config = dict(
    num_hidden_layers=8,
    hidden_size=768,
    n_experts=16,
    experts_per_token=2,
    d_expert=256,
    d_shared_expert=0,
    hidden_act='swiglu',
    moe_layers=[1, 2, 3, 4, 5, 6, 7],
    router_score='sigmoid',
    normalize_top_k=True,
    routed_scale=1.0,
    balance_loss=0.000145,
    balance_bias=True,
    init_std_router=0.0141,
    lr_router=0.001,
    num_attention_heads=12,
    num_key_value_heads=4,
    head_dim=64,
    vocab_size=16384,
    norm='rmsnorm',
    norm_place='pre',
    norm_eps=1e-05,
    positions='rope',
    rope_theta=10000.0,
    rope_fraction=1.0,
    qk_norm=True,
    attn_scale=0.125,
    tie_word_embeddings=False,
    parallel_block=False,
    init='trunc',
    init_std_qkv=0.018,
    init_std_o=0.0,
    init_std_up=0.018,
    init_std_down=0.0,
    optimizer='soap_variant',
    learning_rate=0.00277,
    lr_mult_qkv=0.4,
    lr_mult_up=0.726,
    beta1=0.95,
    beta2=0.95,
    lr_head=0.00498,
    warmup_steps=103,
    schedule='wsd',
    decay_fraction=0.669,
    decay_shape='sqrt',
    final_lr_fraction=0.0,
    batch_tokens=131072,
    max_seq_len=1024,
    doc_mask=False,
    train_tokens=1061000000,
    max_steps=8095,
    dataset='wikipedia_en',
)
Below are experts of layer 3 (counted from 0) of a mixture-of-experts language model. Rows are named router (the router's row for the expert) and show model dimensions 0-255. Each number is 128 + 32 x the weight over its row's rms, rounded and kept within 0 to 255. Numbers have three digits each.
After each expert's rows: "gets" lists some tokens that make up at least twice as much of what it gets as of all text. This comes from a sample of Wikipedia text that the model never trained on. Tokens count by the router's weight.

# expert 1
router:062112121115125106115094124169106104062159105143087189148096128129124112124146122140154125192119099164167112092122121115128142175185213077075133128108110138131132076104094090125137086152141140132133111137108097210115081218138152137022132133157105152110195185150086087137153177114092121101111128081106141147165096136132127134112080098094098221109134131078160094152136136193120092036097105066107107122094116124145152102108147112154100125094140090074119198110064116125124181143128109062189163216080125124141134114172148154108140100092116138151068102135086132186105150165112174133123104058088108132113136067119140129074224120095105152129145165123141181119110137162122153145143106186116134074098145164153102122120157094116124058149117134155106132104141125160133154065201145
gets: " and", "'", " he", " it", " He", " which"

# expert 14
router:128122154075222112108106130166181126093146043123119117134109134120114151151112092103119156188126110155138116126125117089124146095152100091098133197139158127160170091081114177104094208135133154073144145173149061220098143127113154181081098135164109170099137086096074125191088150120104161064097101145112121170187095158083174130156194097127166128141132103128143140104128141132113107176160095139158109146124096066117187105080118124140102114084125137146113150106123141134140156136169125078100119136185151118157104108166178180058115120121131079167097180096109112167082095167099095137115109159129117112133165128107143158129119055113099123165117136108130162187057115236144094119073123123134165153093157140126123140118134184182174143112111073156140113159116109129151096124127137
gets: " of", " a", " in", " to", " for", " with"

# expert 15
router:134090162111150070074102111119145137133113104169157115154085087190128153133130117134137116150168076127129129089209099115060135138123162138105095123134084158139128100133171110095133125174135123111091095117152133137187159148084126094123209136103047075109132145134151141158172186117137129150076067196113167110106112167112150094096231128159148132117085121076085119088137060184097181086120070138134135198182147065096157163127122144175137172126132165070154093153142215160135104186160096125128075130137094170166155142139118118157162126118173110156091167137107108143141110152078157134095128117092168133132138161103113115096141116128075133153103159157086170127154096179156206123110108145126102078100176136067151125142134124087091123106128131083146200107193091171129142139126135
gets: " (", "–", ".", ":", " –", "/"

# expert 2
router:131100154121151140120126113170080132121172095129070152188163147140066173150109142117139067106129106171094072098150129096135098090092158128144187205104100085127127130157162186043099127168116089126121155146124129075113182174100104151118118136151096171144141130151063132132105151113104122127077100145091121168109097141130159098147101130161157103114113098136148121066158124209127113128140086108163131128129067142133152126086127162119138133122194115188156156055094076064028124139098099137113155138180150138123129095197136122135067111085135120166054161116123121098177095160099085112120150103123176142147182182129129159158132175184127144142088162128137137129134108134143130192071085141149113044080149135117102175160100144084116122108074136093145170153144119084112121147154134
gets: "0", "5", "6", "7", "8", "4"

# expert 3
router:041119088068167154109130072104116158147111124086125116150125170097128110167113131136200191150096154157114129142141071129089115107115120152175131139063167132091115118090132126145194112135122209143116156131147099116122096165114219089103138154155088164132106129064102146174090170124150142161122071198093118159122103168070188125139074153103138122137167121097109197155177154126109088126086148137146143088096145133104111131122107164086101112131128128126118202170100136186159173111150124102103127183141167134174120175098127086120134171078148168140125176102125116114150151160148118120124166146193127126150136146133134131160150097146088151097141113131113075117155131109179164135125125178099117097154177146168127179132123113141153098079150093150122164172113125166109162139080143
gets: " the", " that", " The", " a", " his", " not"

# expert 7
router:136175170066122114200111101114094117134114103077067194082118147120134099104100112106174078173082101124127122117165118113129137105213155117113153149143092153182099124117161149113083184124144140113147193153118124120126153104093121089123112121103080085072077094118159097110129178122116126091166078106075152134116152111170152128170183121129115150188177048068103092097137102126166134127169088121145160107136101086158129152052154124118160083111184092152103154155144147137113098115123149120046118155118151063129165158135238137168130196161177110136110153101149157129137088190115083118119128070133073127115093128179158119066141109131095121142125104180178151111104117123140155105147158094102117108131125101194121140118122156121079124064138118119144095127134142067111157175163156
gets: " in", " \"", " In", "i", "a", "In"

# expert 0
router:095115146123192108157131132157089105089173110161109102111106127145161137142124140091131051111090101108144085103134153125125072144146113111131161142137148106125160117097143193101083075092123191110148110063122108125120183120062124146109146108082082185071165115095117162118165145135180128153102116109154148102060071095138178127135100112151181083119121155126107125147146084180051103122141135132160082166111117127173148076111186163133165121133188168154154166131116094142119085129069144119167169159170143105186166163154161177135122135135080079073147139130131130077130112106145060195110064100118110141087118113106085090139116050124114108117124171172170104142103089199150072197142093099123139123090131169094098119151089148124115126117108145155113162120097156131146201093117164
gets: " was", " to", " is", "==", " on", " were"

# expert 5
router:129158096154224112061088102133108036151161118156074125146125128131198108127147080122084145131073091160143121101134111174063083097143109120124171195140063128149110100100217170111124147131146165142175169175095118118118162224111174129079097116111095150107153120078058097150167140131228151168111109105061137224118030199117163192169101077130183073071146128042091152165124088155132077154129067145137080088153079133155153141134128165105175093092130085136135137127181136131172176176145124130135138121130175101112164141129117134164082105129160079099113136122108151143121088113133109182137111132072163156112095155138111117135154092086099178146108175117134090141124106194133140202136136133174122145151165146089093141134133155093136101115115094148076255184098148136123150117185121
gets: " ", "1", "2", "0", "9", "3"

# expert 12
router:078081121124099186150134100150199109108119120132093177144134162114106096165062169112090161144144130118088107112120072129110094166137172120160118156107157176146135139151164119125136102107167166121140101123098157196209177105143110149108202091097112161105085170101153163165126142123103103097077095085108110137113096135085179082115161111142195121127122179096113156124179124180142160102057128150167144164182138098150210110136139165113093124128147105156132143111085124108039136172118176144127120176100137120117148067133163132164149102031170150165080109135121107110145113136095135126111151134160125165134118149142098127133172152162068203155147134134104142148180145157185179136057024144129141096135203089117123159152166106097085168118063104103173101108116150114132146088095182
gets: "\n", " ", "1", "2", "0", "3"

# expert 9
router:043173111112144098113114065122072093084154138124074104133157115093144138116132095080137126114170086159154101064147148159056098105171129140149171181137063121156140052113123179099136145101168136105154126125170090142137124111149163088106059139116104153162189088113076137124100183101167042157110078117129112150141130102150139135133118120147155140133119122066061128123159188127104096087102084143205128150153135122162159147121166148151167155127167107113114106133157124102104106193093168130120118149123114141144129135155093075152088106117150089069152150081113123096123101116126102160087099079138156159119136126086122132116105063138102128112112184136146126115101099181173122128106121062107098092131147101148134158120103157086174110098147088119154142128155127094154152127114146
gets: ",", " (", "9", "8", "\"", "7"

# expert 10
router:119169148137198118092162108143071085138140106180111156103118125081154169186078132104061146101074119128064109084119132091127122201090089119107110079096128148138156123142139147133107104181138104078131143192156111118133088153120163124138174146095143127110114167157154001153142171127149065135116151138116178204103044113122121207155119071079134055071130148107124107118107140118109081131122113092106164104103082098123179137101172125141133165152115122105149128130143149160178155162162133061130088103134117089115194099109113162075088153138136110106136191127149145149142141080120116054127139115128187168113151125119197123112165087163126152143149130157126119149137161153153150152124130142162121120137123174147148142131140098145125142111142109132076145124030108185126147114105104
gets: ":", "-", "==", " ==", "N", " •"

# expert 13
router:104163130123123159173107093139172131094114133151122062159096123171095136147131141110173124153163108101144102101178102171104043108162161070074102093124125122130155130137187096138135104191144123083119091115080129110202217173082132108145185128053135121149060149076111168125125112089139116189120108112130138174131112142146136134117120156102145116155134156089136144154116114119156136052121097158136127118166101135155147106147138109111090145083122098113178090115114116130148127151133162130106103153165152101172154157086090113151147127109134173154073162102070144159068153127151119172129117151142130144157104189159123142149089148114105170166153152140132082164154108129149063159134073108112065097149129095149058072211181105163162182065075099141139174118152170081139150172076137
gets: "-", " T", "===", " N", " K", " R"

# expert 6
router:069143108071118124136180105131095144115120108108145111112129104199130115124134128120140145097097114137160102096147145148105150098136149163141133219169146154117152071093144095073183116130166190089166065163167076166198057100116134148121131138133115192113149096145140090151147182069143154130155098178144140132135153144104105090105124043149162122174128067139144157126103142113154186075104096100167117119126185111154236170165085110156085159143159165121161125094100158109144086119111197170129124119120156067165145131193120089100173092129099107105082171140127110103087076161127140084127177144139099124081138154158131119087131068146075191131090160166145131126176077121161176096154087148101103085106169127125080116144106088072062147095108153154148108129113148088134187139132130
gets: " |", " the", ".", "|", ")", ";"